Weights of a small mixture-of-experts language model, trained from scratch on English Wikipedia.
Size: 13 layers, width 320, vocabulary 16384, 57.9M parameters.
Experts: 128 experts in each of 11 layers, 32 SwiGLU neurons an expert, 4 picks a token.
Training: 255M tokens, 8644 steps.
Below are experts of layer 2 (counted from 0) of a mixture-of-experts language model. Rows are named router (the router's row for the expert), gate (a neuron's input weights, with its number), up (a neuron's input weights, with its number) and show model dimensions 160-319. Each number is 200 + 40 x the weight over its row's rms, rounded and kept within 0 to 999.
After each expert's rows: a language model's description of what the expert responds to. This comes from a sample of Wikipedia text that the model never trained on.

# expert 27
router,172,252,184,138,245,251,212,178,184,212,166,207,172,115,173,177,165,193,149,284,155,198,215,206,136,247,149,214,230,205,166,168,214,245,194,188,238,263,218,194,193,176,142,110,181,312,260,202,212,183,191,150,195,215,172,204,173,254,285,151,197,129,233,267,207,192,161,240,165,190,157,163,240,170,136,195,280,240,127,222,198,199,256,215,240,217,185,178,225,224,212,190,202,176,130,159,240,296,208,174,240,200,276,206,227,184,169,240,180,152,244,228,201,159,147,256,266,199,283,164,200,143,133,180,172,187,176,179,213,183,181,179,221,212,213,172,115,156,210,162,191,168,180,201,176,208,193,173,150,162,173,244,180,190,73,208,235,230,253,153
gate0,243,167,205,178,199,190,248,218,102,251,196,203,203,99,202,247,222,177,278,195,158,189,107,207,128,217,235,142,189,208,224,132,203,224,241,207,167,210,200,204,100,198,248,219,190,144,170,221,198,171,152,213,263,235,248,170,266,212,198,179,130,211,253,173,209,182,253,222,249,153,285,237,185,246,197,221,294,210,238,202,195,146,188,187,209,206,161,202,249,232,149,190,185,257,173,227,219,193,211,159,142,253,211,129,248,189,217,252,186,201,110,184,164,155,191,224,188,257,190,162,148,164,201,222,175,207,189,182,151,221,196,213,200,203,145,186,218,218,184,189,111,164,141,223,222,190,222,168,176,164,154,207,156,202,231,249,230,204,214,116
up0,182,128,172,120,287,178,265,234,325,182,172,112,298,184,229,249,170,261,235,227,198,161,138,231,211,198,171,260,219,218,234,195,277,221,119,151,168,219,201,155,182,183,193,259,181,235,204,186,155,142,245,205,181,157,178,290,177,193,205,201,188,155,234,204,162,233,285,209,241,178,134,177,147,206,242,151,137,175,196,211,179,223,135,176,298,225,167,215,217,153,180,278,219,162,153,217,185,121,198,154,225,165,225,218,184,156,258,156,214,288,152,131,193,163,174,152,275,183,201,206,214,207,168,144,156,198,170,162,226,172,237,182,238,244,219,223,217,266,238,181,170,208,185,269,171,199,150,212,180,253,192,209,153,108,177,188,154,245,171,208
It responds to: Conjunctions, relative pronouns and prepositions opening a clause after a comma or verb, such as who, from, after, when, while, until.

# expert 52
router,132,221,181,171,259,198,207,181,220,227,243,201,216,162,230,189,178,148,168,220,162,207,173,200,157,230,143,217,219,234,180,141,157,196,127,218,201,188,291,179,221,183,166,184,200,232,246,178,278,215,198,147,210,163,197,222,129,305,283,142,177,200,270,199,228,207,152,217,157,214,212,203,308,206,177,275,256,223,178,242,226,155,252,163,195,206,153,239,247,229,186,159,146,111,156,166,207,204,183,178,205,202,228,189,240,229,147,261,205,152,239,167,176,151,158,167,275,123,276,202,162,202,131,249,105,206,287,227,194,172,225,250,200,141,288,165,186,192,188,170,230,167,200,250,200,213,202,212,135,124,96,200,223,235,187,206,207,219,249,163
gate2,208,228,178,141,215,158,166,168,161,195,219,187,208,206,262,214,255,222,188,121,218,225,221,153,199,249,181,212,222,233,202,192,201,238,267,169,170,218,252,170,161,160,176,161,204,174,268,198,146,237,167,213,195,191,246,178,122,249,217,215,215,270,184,153,168,152,262,255,170,255,247,194,139,213,187,215,241,141,178,278,219,231,178,142,203,238,182,202,214,138,112,185,142,126,181,192,260,187,186,192,225,171,202,126,206,198,142,226,188,149,189,197,253,169,233,174,208,244,244,219,244,157,126,176,150,206,88,233,253,197,215,215,153,207,203,254,157,263,258,174,126,150,148,226,111,185,229,205,199,223,150,198,198,246,218,147,241,182,238,168
up2,248,239,228,195,159,185,164,268,186,171,264,192,205,247,144,196,250,214,179,218,284,175,218,291,217,181,190,166,185,219,190,255,281,210,204,175,220,238,173,194,186,241,176,195,241,173,147,233,130,174,237,186,131,210,227,209,155,217,173,75,201,313,187,196,170,212,272,179,239,176,195,144,242,197,146,165,202,279,230,237,286,232,198,211,222,184,148,200,228,226,196,185,180,189,173,255,178,179,239,154,182,195,222,154,208,135,200,222,164,288,285,224,280,184,193,225,206,168,221,255,220,192,231,82,161,267,147,159,206,185,153,189,232,152,207,265,198,183,239,231,256,127,113,188,207,168,192,179,170,203,205,194,205,170,130,223,151,170,149,181
It responds to: Single capital letters or caps pieces inside acronyms, codes and all-caps names, like USL, GUA, IPT, LORD, HANKOW.

# expert 51
router,181,245,136,143,237,218,239,155,217,198,213,246,192,142,199,243,180,173,142,237,200,172,258,221,198,179,202,267,284,253,224,196,202,239,172,222,235,247,277,259,161,227,193,205,200,169,238,191,216,218,204,199,137,163,146,265,191,257,197,214,134,166,248,195,207,172,197,222,207,184,197,192,245,143,164,195,221,251,138,191,247,237,265,160,196,213,161,230,193,240,186,222,142,200,149,150,239,207,221,189,189,263,223,236,242,211,143,260,155,188,278,129,231,132,240,227,196,219,231,215,149,178,130,227,192,214,257,177,183,184,246,199,219,204,269,180,223,222,199,150,199,130,178,226,180,374,154,159,139,189,199,177,200,198,60,197,173,246,241,189
gate0,202,228,192,212,232,155,159,203,224,166,163,224,272,128,225,182,203,248,180,211,225,159,218,251,243,229,226,163,261,222,255,164,170,154,194,174,144,190,177,173,194,229,181,254,207,219,224,226,189,186,171,248,159,213,213,156,133,260,222,131,182,296,181,217,220,330,224,230,205,277,199,97,173,271,180,205,219,179,175,155,156,202,211,182,198,172,226,181,253,255,213,70,164,250,185,298,224,165,195,207,210,191,215,230,186,206,254,154,199,275,136,234,196,146,253,173,297,226,198,150,230,200,147,233,216,140,167,278,204,254,219,98,204,141,259,221,241,195,224,186,191,198,107,158,211,227,231,185,172,197,242,143,217,152,184,239,280,153,229,182
up0,168,117,223,220,178,209,155,193,218,180,164,161,192,163,133,270,228,249,135,230,242,198,226,156,156,217,173,174,141,153,197,231,176,212,232,224,279,212,124,150,191,238,159,238,172,213,203,194,251,202,210,184,222,203,202,223,131,219,212,271,227,271,211,206,286,253,209,137,184,187,232,202,184,188,168,179,220,164,224,170,115,210,223,230,153,220,216,100,187,197,177,165,235,210,181,148,233,176,195,248,230,201,137,238,168,239,192,157,232,222,237,211,184,227,297,167,226,174,160,287,221,222,268,210,233,161,112,192,158,179,111,177,248,277,179,177,183,219,246,242,214,227,255,206,193,151,231,231,193,202,184,218,181,143,199,241,233,263,198,160
It responds to: Pipe separators between cells in Markdown-style tables of scores, election results and schedules, usually after a number or closing parenthesis.

# expert 29
router,195,139,151,202,272,204,204,125,221,232,165,157,263,146,208,158,217,220,158,238,169,215,139,214,204,160,157,218,228,248,222,206,197,167,132,195,160,225,251,177,208,209,176,118,252,245,245,266,210,224,176,212,154,189,192,178,158,256,262,195,199,131,246,205,248,171,174,234,229,283,209,219,137,177,182,185,243,207,177,233,221,199,227,214,176,178,150,180,229,232,104,188,201,122,178,138,240,237,188,158,185,221,264,165,264,191,136,155,128,145,219,193,215,188,153,202,275,168,220,195,164,189,138,287,179,178,165,201,160,142,142,128,221,202,267,161,185,165,181,180,191,113,212,249,157,249,186,178,172,185,115,209,237,147,135,225,130,170,232,127
gate0,224,205,134,182,151,201,194,133,260,213,207,219,221,184,185,185,190,206,230,240,215,166,142,171,165,190,198,231,247,193,212,143,177,232,170,167,140,247,255,126,289,214,120,133,199,235,194,200,220,195,208,220,165,149,183,182,247,181,235,202,157,136,242,219,110,249,169,174,233,204,222,225,244,283,256,224,188,285,173,257,159,192,186,189,165,216,142,138,171,226,176,214,228,181,110,217,209,200,248,267,208,156,125,272,184,166,157,265,221,151,226,290,214,156,201,268,192,168,156,212,207,182,213,147,250,232,176,254,202,206,196,178,167,202,145,163,206,252,186,187,173,224,171,226,201,174,201,239,163,278,146,208,192,226,138,188,216,194,195,186
up0,169,213,162,253,241,217,154,172,188,261,235,177,251,201,192,147,139,134,171,214,196,277,215,154,120,155,110,175,182,160,208,196,120,259,180,201,248,207,169,238,212,202,195,270,141,195,176,203,218,193,186,219,163,242,178,211,244,197,199,174,208,193,208,228,166,254,149,104,214,151,202,169,251,183,220,221,157,285,239,162,180,212,146,189,217,180,205,194,234,242,232,233,278,186,198,261,170,223,219,276,230,176,222,212,190,160,183,174,190,216,196,150,199,203,134,263,182,221,196,278,252,151,179,147,290,124,221,231,184,243,291,170,255,229,271,226,251,146,202,133,188,178,137,171,179,250,184,244,265,228,181,178,178,137,121,260,252,142,242,306
It responds to: Past-tense and auxiliary verbs following a subject or auxiliary in narrative prose, e.g. went, were, had been, took, arrive.

# expert 36
router,234,234,179,215,217,186,211,124,268,238,201,201,247,191,200,169,217,183,137,225,179,163,195,216,194,216,182,205,205,214,225,185,169,253,162,219,262,280,243,235,278,245,218,217,198,253,219,220,186,223,124,169,173,125,155,220,174,246,285,201,188,158,251,212,245,189,176,270,234,194,215,184,237,180,193,188,180,208,189,237,290,224,255,179,134,232,135,164,236,250,163,197,219,152,173,195,180,215,182,131,185,252,237,190,297,189,151,205,150,124,237,213,221,174,125,235,256,149,244,138,203,127,181,215,227,211,192,192,177,216,193,188,196,212,250,236,223,181,138,238,159,172,211,150,203,248,164,210,155,226,86,226,228,171,161,205,198,194,210,131
gate0,247,212,169,221,246,273,205,229,220,225,263,225,123,169,139,160,186,192,173,235,156,206,229,190,213,145,197,212,157,274,212,143,226,195,293,213,169,218,248,156,277,156,122,171,245,144,150,208,123,223,225,232,176,223,193,173,140,205,233,140,177,265,188,212,160,265,198,327,211,199,144,235,165,208,150,207,244,166,262,140,158,165,214,186,173,216,153,216,254,205,193,174,223,220,201,227,147,171,235,179,184,157,158,122,176,143,225,263,108,187,217,273,218,197,220,226,198,148,170,241,206,201,228,257,242,242,227,198,140,203,191,227,232,205,266,129,196,225,222,184,93,192,255,234,237,176,251,204,160,189,208,217,254,188,254,223,140,142,170,169
up0,210,271,219,230,183,247,252,219,268,178,267,162,192,177,173,226,205,190,212,177,247,224,198,191,200,240,147,179,194,200,199,182,107,211,122,137,164,179,209,172,85,251,158,148,192,179,242,216,226,248,171,181,250,264,257,233,248,230,200,230,239,234,176,182,183,149,234,188,175,128,178,193,221,159,173,245,205,237,206,193,211,159,286,211,194,169,166,229,158,178,202,201,248,227,131,201,193,229,186,261,194,232,139,230,225,207,123,215,279,137,206,168,223,218,217,159,167,207,124,204,258,204,135,260,233,88,221,214,222,199,202,191,170,248,219,215,195,165,187,178,204,143,198,213,231,191,227,174,173,36,90,154,187,195,259,193,174,208,221,217
It responds to: Past-tense verbs and participles after was, were or he in biographies and histories, e.g. appointed, built, died, named, held.

# expert 48
router,209,228,173,147,247,210,171,189,162,233,235,175,144,209,194,207,257,219,142,221,176,209,160,196,179,204,80,220,251,219,155,152,228,179,132,168,210,241,290,180,217,278,142,149,212,261,240,247,240,176,187,172,169,140,208,264,189,189,251,179,208,177,272,225,179,203,193,202,214,211,208,213,206,131,95,215,193,224,176,183,194,183,201,152,139,206,99,210,198,288,157,176,192,152,197,200,172,271,157,187,186,234,308,169,279,166,162,202,164,194,214,191,200,208,226,197,250,124,178,149,189,168,149,209,145,197,226,251,135,205,186,164,177,187,241,202,200,137,177,212,121,217,242,163,206,247,188,183,188,169,141,222,171,194,95,166,194,146,207,138
gate0,140,182,143,95,192,218,226,212,236,180,179,202,190,152,163,54,165,204,184,215,201,98,208,178,164,257,193,186,169,125,194,238,211,266,194,244,162,232,278,224,233,167,175,223,171,215,153,195,202,198,192,156,265,187,158,236,241,178,164,167,157,188,163,202,143,165,168,127,166,231,189,175,181,177,257,234,117,221,220,167,215,247,196,168,172,232,167,146,188,147,216,209,210,185,235,202,199,184,217,201,185,251,189,224,221,221,221,195,206,118,233,126,179,143,188,217,174,185,154,244,228,163,213,254,190,159,144,194,251,192,241,206,155,171,283,214,187,162,193,237,184,174,203,225,197,134,191,217,236,205,174,177,221,173,227,183,168,203,166,201
up0,224,224,212,264,139,171,208,178,145,159,233,209,228,224,185,182,152,204,182,223,182,117,275,191,205,206,223,170,128,263,180,209,169,133,141,210,179,286,134,176,198,228,198,215,252,297,219,155,243,198,200,150,177,164,112,204,208,196,166,172,205,159,210,200,133,179,168,200,269,199,177,191,185,253,217,114,190,219,191,212,161,156,183,241,184,205,223,163,188,207,238,226,185,265,210,223,253,154,111,171,194,230,213,274,213,225,143,137,229,159,277,158,208,302,180,281,93,164,255,190,188,238,164,165,246,228,165,118,197,190,193,142,200,150,192,161,178,219,94,115,200,175,218,142,224,152,264,194,266,229,195,186,198,172,210,143,218,122,179,185
It responds to: Short inner pieces like u, x, am, um and Romance particles del, la, al in foreign or Latin words, e.g. Fra-u, abus-u.

# expert 20
router,189,216,182,207,223,214,213,108,214,278,195,206,233,179,246,250,185,222,118,186,207,183,169,202,206,231,184,236,258,200,249,187,239,182,211,178,214,232,275,189,214,230,171,182,151,252,199,182,150,195,189,206,182,138,179,249,120,319,186,127,167,179,251,168,183,185,188,256,235,219,241,212,267,205,195,232,155,203,163,188,224,269,214,189,268,162,130,151,200,289,198,136,182,196,152,223,221,185,58,199,189,238,241,175,235,214,145,262,239,136,228,201,187,148,237,228,306,145,315,170,202,161,173,213,154,212,134,230,203,216,177,185,265,202,218,208,175,227,166,209,184,207,210,195,213,241,181,190,148,171,143,168,254,178,157,141,146,228,229,97
gate0,266,208,160,164,219,220,216,204,174,270,241,217,155,201,265,162,162,203,240,193,178,176,216,165,250,215,234,231,196,263,216,203,225,181,316,215,204,130,196,155,226,247,197,192,190,157,202,126,198,212,144,83,161,139,151,174,104,228,134,96,157,238,101,178,171,202,213,234,201,223,266,233,253,200,176,199,261,248,125,179,225,211,199,108,247,241,152,138,143,186,267,199,191,189,216,189,194,172,224,163,195,188,264,216,171,173,235,263,184,123,166,186,148,180,149,186,228,230,194,165,202,178,142,207,210,213,202,179,170,192,196,274,197,193,208,126,145,286,182,215,171,192,236,175,175,226,157,183,137,241,189,160,179,233,189,323,272,188,198,163
up0,243,166,173,244,175,175,212,214,260,246,185,237,232,161,207,239,201,208,198,182,201,179,199,224,149,187,163,136,137,168,186,183,195,184,208,249,185,307,199,150,222,182,179,149,246,122,254,210,226,260,171,192,165,221,184,184,172,257,187,202,287,219,256,224,186,197,181,211,187,172,247,173,193,257,204,163,219,228,161,144,223,143,239,258,161,147,270,146,143,190,158,284,151,169,228,204,221,236,243,184,174,199,225,177,210,230,233,176,116,251,262,187,170,99,220,251,116,297,140,229,195,232,154,223,202,248,201,221,199,193,223,228,235,275,170,169,204,183,228,196,209,241,228,131,179,223,135,261,158,269,217,197,217,257,161,219,237,240,233,250
It responds to: Tokens in sports and election tables, such as $ before prize money, No., each, any, country codes and ==== heading marks.

# expert 19
router,163,224,148,190,248,246,185,143,252,261,185,183,234,131,169,198,176,192,99,282,225,119,198,274,232,219,177,243,217,276,221,192,246,245,166,211,184,208,240,178,217,227,190,157,154,201,246,238,206,166,184,176,135,132,146,238,114,224,241,186,190,162,229,215,185,236,192,178,185,193,211,222,172,184,132,179,201,202,187,204,206,198,294,215,210,176,149,259,205,251,138,195,161,163,218,143,170,306,209,152,189,217,270,209,253,150,199,240,218,182,211,150,194,128,174,184,271,218,274,173,183,187,145,254,119,199,186,255,178,269,283,199,161,218,208,172,206,247,165,226,163,187,220,155,215,204,160,218,149,205,187,198,221,160,108,230,239,245,244,102
gate2,200,201,228,143,174,160,191,222,239,165,144,163,153,163,200,279,201,195,207,226,188,167,231,213,207,189,171,185,273,160,159,167,209,146,84,199,157,172,267,164,221,261,193,164,153,200,132,209,245,127,187,253,190,201,152,151,117,263,192,252,216,225,206,320,228,185,218,215,226,146,237,241,228,158,161,168,176,121,199,176,222,218,289,221,141,198,214,229,177,181,176,138,208,189,217,184,185,250,200,194,194,169,193,177,175,170,143,273,211,183,225,190,243,163,243,203,166,151,238,244,218,225,217,195,150,194,291,209,219,188,157,201,202,188,255,212,273,165,238,205,130,242,221,172,256,187,187,196,200,261,231,216,207,216,228,221,220,301,191,227
up2,184,171,265,264,203,101,228,235,286,166,192,199,219,166,262,229,243,186,259,231,208,206,239,181,258,180,226,152,262,183,203,171,234,285,168,141,194,173,171,240,178,254,206,157,251,218,228,201,179,199,255,183,228,215,188,279,194,208,229,198,196,214,227,196,169,222,210,273,158,182,272,239,241,211,235,225,233,156,202,177,193,214,207,178,196,170,167,199,184,218,192,266,133,259,246,197,158,242,204,257,216,231,170,230,294,226,199,256,142,168,214,128,175,138,199,209,146,205,183,198,205,156,228,299,129,106,252,159,188,196,226,231,133,248,177,151,168,208,207,168,262,206,197,196,245,181,156,271,158,89,192,186,197,297,211,158,147,237,196,214
It responds to: The word piece right after an initial capital letter in foreign or personal names, such as K-yr-sten, K-ath-leen, Y-ar-ovyi.

# expert 2
router,223,210,191,151,224,172,230,106,229,273,145,216,179,185,243,282,183,205,123,266,192,133,229,220,231,198,178,237,215,237,246,177,210,202,169,177,180,288,259,217,263,163,161,223,179,188,195,177,244,218,180,157,187,158,179,178,211,231,198,180,208,192,211,266,254,155,85,266,214,192,209,188,235,240,155,218,218,168,171,238,215,182,261,174,185,204,164,217,185,284,142,197,210,160,190,128,205,231,142,157,161,229,277,218,253,200,147,180,183,149,240,186,211,219,200,211,293,155,266,232,224,130,209,208,199,254,203,253,124,219,188,182,154,172,203,207,211,192,139,237,269,218,177,211,164,259,220,231,143,148,114,157,222,201,192,187,162,241,258,187
gate0,200,159,154,133,170,151,250,121,246,205,148,153,222,217,256,223,219,192,237,271,255,136,236,108,166,222,185,130,173,185,180,158,279,277,178,218,194,165,141,287,248,204,199,185,178,210,222,220,191,205,226,232,173,235,175,132,172,195,255,175,226,219,181,221,218,234,142,199,200,259,216,217,242,264,159,205,252,203,237,157,177,225,246,181,167,260,166,224,273,306,228,120,246,128,174,174,268,293,185,216,148,161,155,198,185,225,163,239,221,232,158,171,178,227,182,148,258,242,230,228,183,183,191,224,245,211,179,245,257,215,207,171,266,204,153,277,190,248,205,127,146,237,130,246,183,172,238,246,188,165,213,206,162,211,201,204,259,147,216,199
up0,144,287,126,117,227,162,220,180,172,179,202,293,235,110,264,183,227,266,225,187,212,165,264,198,254,173,259,192,228,103,194,119,213,234,258,212,230,116,251,231,206,209,195,147,203,265,201,247,218,272,278,250,167,216,260,213,199,214,223,226,148,229,155,193,250,188,138,172,192,207,156,227,172,69,214,175,262,211,195,207,194,211,184,190,163,182,255,242,232,227,198,187,245,233,200,213,222,275,167,169,199,166,249,265,219,216,236,216,169,159,122,162,190,197,198,254,208,183,179,191,213,259,228,263,258,164,224,197,259,246,232,238,216,287,182,258,211,230,246,193,176,270,175,211,209,195,197,198,148,199,159,218,264,231,200,212,178,157,232,198
It responds to: Adverbs and quantifiers after is, was or a comma in prose, such as also, not, first, only, still, last.

# expert 11
router,191,188,155,141,287,286,256,140,175,249,246,202,283,158,227,195,194,162,175,285,231,202,243,185,206,191,182,256,213,253,168,171,190,244,139,241,191,195,246,193,214,187,178,226,149,180,202,243,166,183,197,156,224,229,179,218,176,253,179,165,219,127,214,278,246,278,194,213,170,182,180,157,195,219,144,230,227,241,175,232,202,253,231,208,259,207,165,201,264,271,165,211,155,163,117,145,214,219,127,138,149,239,188,186,260,211,144,255,214,174,280,218,210,156,213,189,248,186,284,205,174,210,140,240,186,177,194,197,140,175,182,202,227,130,213,215,166,241,180,227,206,187,237,170,258,247,171,179,117,206,103,199,210,198,192,185,172,227,236,147
gate0,193,204,210,137,229,211,229,178,161,176,168,143,194,148,133,188,184,189,199,229,196,186,186,316,208,160,250,199,227,142,196,221,214,183,298,222,119,204,142,123,178,221,184,229,215,216,257,197,240,193,186,160,193,195,167,171,175,226,135,256,201,225,224,245,232,237,120,195,137,163,230,257,149,276,233,165,193,244,188,239,184,230,115,132,179,222,213,246,195,206,240,61,158,147,151,228,211,225,138,200,174,223,219,229,176,234,245,174,214,170,52,188,271,152,179,244,226,174,205,224,171,268,192,182,188,129,171,197,213,169,115,247,246,79,187,218,239,201,149,230,121,163,225,166,225,248,251,146,273,213,297,242,207,209,236,128,182,199,126,220
up0,226,130,163,192,195,112,197,279,163,173,115,208,186,158,233,240,199,206,156,240,256,213,135,150,264,268,236,138,185,212,160,107,200,218,174,236,231,232,199,208,183,181,193,131,257,278,190,153,134,199,203,190,240,250,209,195,189,202,172,99,188,236,175,156,120,144,259,195,217,186,152,237,209,197,255,204,217,172,223,276,148,157,169,221,173,268,210,152,167,238,152,253,240,205,259,145,250,177,199,256,221,141,243,252,224,192,209,216,161,151,217,233,227,260,172,158,181,149,191,177,228,271,153,154,257,201,203,228,254,233,233,186,216,162,197,259,204,139,208,209,192,218,139,244,192,182,273,259,167,114,235,190,138,225,203,213,185,170,228,161
It responds to: Nouns naming institutions and administrative units, often in proper names, such as State in Hempstead Lake State Park, University, County, district.

# expert 24
router,193,193,147,188,213,218,201,161,172,221,186,231,183,128,182,224,200,206,54,263,250,285,244,175,179,192,123,267,229,284,218,209,234,214,246,170,227,262,320,173,250,216,161,149,163,281,250,243,185,169,177,131,170,177,210,265,148,289,188,240,152,160,185,185,191,241,176,213,230,224,182,169,240,184,185,166,245,304,179,196,185,220,265,144,189,212,159,190,192,190,192,200,161,198,129,146,203,224,172,123,201,192,258,218,253,180,147,229,196,169,226,210,209,114,166,191,267,172,238,231,121,181,182,224,189,208,242,227,176,190,204,170,229,198,217,197,193,230,138,231,203,166,187,176,195,254,197,169,148,159,125,199,205,177,103,133,224,262,212,243
gate0,159,161,219,238,148,268,168,199,148,232,175,247,223,200,202,210,187,195,187,197,227,157,180,100,171,133,227,217,153,217,281,136,121,172,267,245,270,223,240,179,211,268,218,118,186,162,152,172,243,213,211,239,200,258,186,140,176,254,183,170,252,221,214,82,117,180,179,189,209,182,195,177,173,187,254,194,216,148,201,195,190,268,300,237,153,240,248,291,206,188,221,194,209,210,281,201,198,162,102,258,255,232,154,207,230,262,190,141,202,140,205,85,137,160,158,219,163,189,247,252,162,202,192,244,174,224,216,207,178,166,195,171,258,192,254,228,265,129,233,167,196,165,171,229,191,196,186,164,201,134,179,219,183,191,251,213,193,209,119,193
up0,174,147,240,162,187,206,192,161,166,251,139,205,262,187,222,212,217,211,226,244,211,198,177,260,230,232,219,159,254,214,252,215,206,196,246,171,229,205,128,142,236,216,107,172,229,152,213,181,187,234,237,214,278,144,157,244,246,165,199,166,160,191,171,245,228,210,198,186,238,187,235,189,260,176,126,134,196,272,146,157,299,165,185,210,222,270,233,218,211,211,240,247,250,139,197,168,206,208,142,153,202,247,149,221,181,149,232,229,244,235,197,175,160,211,165,143,216,230,194,218,138,211,232,121,222,120,177,147,178,211,260,173,156,287,160,210,181,177,115,188,268,268,144,136,214,169,176,200,180,139,231,116,211,111,211,207,229,217,275,291
It responds to: Single capital letters or short pieces opening names and abbreviations, e.g. V, W, L, K, St, often in tables and result codes.

# expert 13
router,177,247,211,180,226,216,225,92,173,244,214,162,193,177,274,215,208,126,84,193,230,188,220,218,175,233,126,256,209,227,231,193,207,217,135,205,225,250,297,194,227,241,177,162,138,265,225,181,190,177,173,154,171,189,127,214,189,243,210,235,132,166,222,313,295,216,172,218,165,169,165,154,226,171,169,208,281,192,133,208,235,210,208,170,231,187,163,192,236,188,163,255,186,210,180,158,260,205,199,199,182,289,256,176,234,224,170,264,175,176,285,166,226,182,175,236,240,162,276,213,108,175,112,255,186,192,202,218,200,222,181,176,148,162,250,182,148,246,222,196,241,208,240,197,263,292,208,187,161,220,223,256,171,220,153,183,220,239,211,214
gate0,208,159,238,237,204,185,195,206,193,236,250,149,234,181,204,196,247,237,157,179,218,211,233,206,195,242,238,164,184,214,236,197,181,238,208,240,250,172,183,173,253,206,188,259,188,152,238,270,211,222,268,184,205,132,189,160,221,201,201,226,87,204,197,232,228,217,223,177,244,229,217,200,234,303,174,116,155,173,208,235,214,255,203,168,166,156,139,209,269,250,125,173,243,202,290,155,101,163,103,194,227,228,189,215,160,159,150,172,168,171,167,229,150,169,216,189,241,170,223,182,112,123,138,143,263,171,234,185,194,229,126,223,230,138,209,244,209,244,221,184,152,135,155,282,212,245,226,252,251,223,221,223,199,246,214,204,276,207,275,148
up0,221,169,196,252,125,174,202,132,192,200,262,153,173,250,213,124,149,172,161,155,231,205,241,167,255,179,246,187,208,180,243,243,182,177,225,232,164,212,133,194,190,179,231,167,99,253,206,166,201,168,202,118,220,134,168,231,196,182,211,247,181,225,174,181,182,186,167,183,187,277,232,185,202,181,248,244,206,197,148,162,247,221,138,185,130,224,259,213,236,153,210,275,134,213,242,145,189,229,188,179,199,236,191,184,199,181,201,172,143,124,213,137,280,195,186,165,189,200,205,258,220,169,179,171,203,180,201,189,131,132,195,155,166,169,199,200,247,204,192,220,191,159,248,252,248,195,250,172,220,226,176,159,208,202,220,184,246,238,177,217
It responds to: Opening parentheses after names or values, marking abbreviations, dates and figures as in tables, plus some of, by and dashes.

# expert 30
router,162,182,196,165,307,228,233,139,249,176,185,192,167,150,161,257,206,154,156,216,245,204,180,231,175,191,99,215,231,220,241,148,197,226,170,215,182,235,264,177,161,223,183,211,203,245,201,171,210,201,141,117,153,143,211,159,141,281,185,161,152,189,196,228,268,208,202,208,198,204,196,253,216,178,162,193,223,229,146,216,220,234,265,128,216,217,161,196,222,205,154,193,183,190,201,217,183,178,153,100,261,245,238,248,177,166,152,191,192,120,289,198,254,161,232,169,243,135,284,188,195,179,153,239,203,195,178,188,116,202,195,210,239,200,226,180,193,265,225,225,208,176,205,166,169,275,258,158,175,221,209,221,153,152,107,212,235,221,184,128
gate2,272,178,224,185,167,228,148,152,184,174,192,234,214,188,196,251,175,196,188,158,164,190,189,216,197,213,149,196,180,161,188,184,289,267,168,227,200,181,215,137,152,141,160,134,139,215,210,125,157,182,160,209,149,146,145,249,202,202,190,186,208,165,135,170,287,206,226,290,201,170,184,191,220,148,237,123,202,207,186,160,258,136,203,165,207,152,184,183,195,169,209,212,221,211,191,232,194,213,219,165,144,127,207,196,204,182,191,192,254,186,219,225,204,216,200,208,237,178,191,227,189,191,240,220,202,177,157,75,204,174,208,320,193,181,258,180,275,275,192,211,194,181,216,177,268,204,187,167,284,210,192,159,158,167,162,153,246,134,203,197
up2,229,175,193,201,139,201,197,128,160,207,284,207,166,211,179,143,184,279,267,193,232,188,263,216,220,228,146,160,226,158,277,251,129,232,165,271,206,314,218,173,137,238,191,210,216,197,217,154,298,240,170,243,143,134,154,164,126,279,191,239,203,196,189,137,145,130,225,209,220,257,267,154,198,159,195,262,176,243,184,147,250,210,219,230,254,197,172,192,118,247,197,210,176,203,211,250,182,119,230,204,225,178,202,200,198,243,277,227,190,183,279,258,133,131,143,196,169,222,200,161,226,218,145,190,220,147,199,215,207,174,200,217,220,265,154,186,236,170,214,153,214,230,220,222,232,241,316,243,205,169,211,249,162,205,209,238,219,232,211,114
It responds to: Final pieces of foreign surnames, place names and Latin taxon names, e.g. -ko, -ova, -burg, -ensis, -sky, -owski.

# expert 6
router,182,245,185,145,232,227,188,142,244,233,228,218,201,129,197,219,195,205,134,253,171,221,205,204,251,250,140,228,223,224,197,187,220,154,148,198,190,262,204,223,217,193,199,131,164,232,271,213,204,183,180,104,142,144,165,231,156,224,208,170,173,84,262,232,211,191,161,184,191,216,180,217,226,195,119,180,213,162,197,216,245,203,234,175,236,204,182,218,231,192,201,201,202,188,134,163,241,246,170,201,177,189,242,201,307,175,200,274,150,199,238,133,210,205,152,229,311,181,282,158,128,173,152,207,107,199,155,242,174,241,261,171,187,215,244,181,171,221,213,156,198,216,182,111,141,187,207,181,184,177,211,181,253,189,136,202,200,233,226,164
gate2,122,187,274,157,210,184,254,177,122,189,297,230,168,249,215,117,200,271,189,223,210,274,212,255,259,166,218,120,214,226,174,155,185,185,169,231,213,216,238,229,230,200,98,185,142,193,233,191,218,183,249,231,181,176,189,133,226,231,142,209,168,199,206,139,173,168,192,225,260,209,208,181,252,253,183,238,276,212,203,197,310,230,177,152,264,186,222,186,194,210,198,171,179,226,135,212,271,202,199,199,242,157,204,243,192,244,151,254,158,267,234,164,270,233,158,224,179,148,258,190,142,249,188,140,209,216,86,239,221,203,231,220,223,216,159,258,160,210,204,211,248,243,117,104,195,142,198,170,161,162,183,133,220,223,270,199,162,218,149,237
up2,222,254,238,236,257,202,242,160,216,183,199,205,294,270,134,193,168,147,184,188,255,177,215,230,152,159,224,158,201,169,220,192,144,208,241,202,170,267,159,196,170,205,228,193,176,266,162,211,258,216,177,213,190,216,197,197,206,222,229,189,214,229,244,255,172,206,237,181,142,195,189,175,188,185,134,146,218,139,211,206,158,138,164,162,122,247,194,175,139,187,223,178,231,243,297,281,163,208,174,204,192,300,145,229,177,165,145,128,238,169,175,207,190,166,220,183,244,196,275,210,142,264,170,275,205,247,149,219,175,242,257,203,184,262,128,161,192,185,214,171,140,154,147,204,315,213,199,215,196,207,194,105,181,171,224,181,193,135,260,181
It responds to: Middle pieces of foreign names and rare words after a capital initial, e.g. Mil-ing-imbi, Dinamo Z-agre-b, Camp-yl-ocheta.